config = dict(
    n_experts=24,
    routed_scale=1.5,
    balance_loss=0.000339,
    init_std_router=0.00941,
    norm_eps=1e-05,
    batch_tokens=65536,
)
Below are experts of layer 4 (counted from 0) of a mixture-of-experts language model. Rows are named router (the router's row for the expert) and show model dimensions 168-223. Each number is 128 + 32 x the weight over its row's rms, rounded and kept within 0 to 255.
After each expert's rows: "comes after" lists some tokens at least twice as common just before its tokens as in all text; "comes before" lists some tokens at least twice as common just after its tokens as in all text. This comes from a sample of Wikipedia text that the model never trained on. Tokens count by the router's weight.

# expert 0
router [129  91  89 129 119  95 109 144 110  91 124 121  88 112  97 155 143 163 104 107  80 116 114 143  91 175 212 238  72 133 173 116 136 107 167  96 102 109  56 155 100 148 116 124 124  80 112 152 150 106 174 100 130  98 153 143]
comes after: "\n", "==", ".", " |", "===", ")"
comes before: "\n", "|", "-", "==", "===", "The"

# expert 22
router [139 132 139 162 145 140  94 144 121 142 102 136 119 141 139 143 142 156 177 141 101 202 132 180 121  99 176  68 117 127  88  93 122  98 122 163 122 152 115 176 116 135 107 165 122 132 136 166 121 134 112  88 139  81 173 140]
comes after: "\n", ")", "\"", "i", "a", "er"
comes before: " ", " \"", " The", " B", " S", " P"

# expert 7
router [138 181 143 100 157 135 163 104 141  93 161  87 153 175 146 137 115 122 115  80 127 135 150  89 136 166 108 164 171  90 125 130 164 199 171 121 110 154 154 120 176 135  49 118 178 195 127 147  92 137 134 161 120  89 121 105]
comes after: " a", " the", " an", " The", " his", "s"
comes before: " of", ".", " in", ",", " and", " to"

# expert 19
router [213 136 129 145 149 145 128 161  84 134  67 107 133 140 152  29 134  99 110 111 116 108 136 147  73  98 120 133 129 136 147 115 136  92 150 131 120 133 132 152 165 129 124 139 134 131 126 155 128  83 133 196 110 169 141 151]
comes after: " ", "1", "9", "2", "0", "–"
comes before: "1", "0", "9", "2", "8", "7"

# expert 13
router [200 159 138  88 113 141 133 109 132 155 178 123 159 101 212 135 110  98 112 163 165 157 126  90 130 160 117 115  76 133  72  29  89 159  93 187 125 108 135 135 139 143 122 134 146 158 119 139 131 158 104 127 119  88 124 104]
comes after: " ", " |", "1", ";", "3", ")"
comes before: " |", " ", "1", "0", "2", "3"

# expert 11
router [122  88 168 157  87  27 125  95 157 143 115 130  89 119 103 112 149 162  76 175 136 119 125 116 114 143 136  90 193 138 156 123 128 166 128 126 122 133 145 130 102 103 111 163 144 132 208 149  90 122 136 194 153  67 124  85]
comes after: " was", " is", " as", " were", " are", " be"
comes before: " to", " in", " a", " by", " as", " on"

# expert 21
router [156 147 196  59  71 181  91 104  96 143 182 162 156  98 132 162  86 148  97  93 127 141 104 102 186 113 114 115 118 164 105 155 121 140  79 168 123  99 166 167 179 129 132 165 126 161  82 125  94 119 118 161 158 153 151 174]
comes after: " of", " in", ".", " on", " to", " at"
comes before: "\n", " The", " He", " In", " It", " This"

# expert 16
router [ 96 101  74  88 104 124 169 126 131 143 103  91 144  78  54 154 150 102 110 126 134 143 135  59 106 116 167 125 130 115 120  54 124 136 128  99 117 177  99 162 166 110 131  99 132 138 140 142 170 147  88 115 147 162 126 113]
comes after: " |", " ", "0", ";", "4", "3"
comes before: " ", "\n", " |", "|", ";", " —"

# expert 18
router [125 103 121 113 122 150 104 129 166 141 153 139 173 110 136 177 191 156 138  79 183 136 107 142 150 155 127  65 111 112 108 168 120 111 110  59 150 131 161 102 173 188 126 121  50  69 186 108 135 130 121  99 159  38 132  97]
comes after: "0", "5", "3", "1", "2", "4"
comes before: " |", "0", ")", ".", "5", "4"

# expert 1
router [ 78 123 135 198  74 169 108 179 176 136  64 143  88 147 137 113 137 125 116 120 124 118 148 162  90 156 197 155 138 160  76 124 154 103 115  88 106 123 102 104 131  43  66 106 114 137 131 140 154 140 137 143 117 129 122  97]
comes after: "1", "2", "0", "9", "3", "8"
comes before: " |", ",", ".", "–", ")", ";"

# expert 2
router [148 108  88 124 137 105  81 143  92 179 144 120 170 133 140 162  97 144 192  80 180  68 126 170 122 110 126 130 150 122 123 143 132 110 121 165 141 169 115 120 124  86 145 171 169  96  91  99  57 105 105 121 151 162 141 140]
comes after: "\n", " to", "-", " he", " also", " He"
comes before: " the", ":", " a", " to", " that", " his"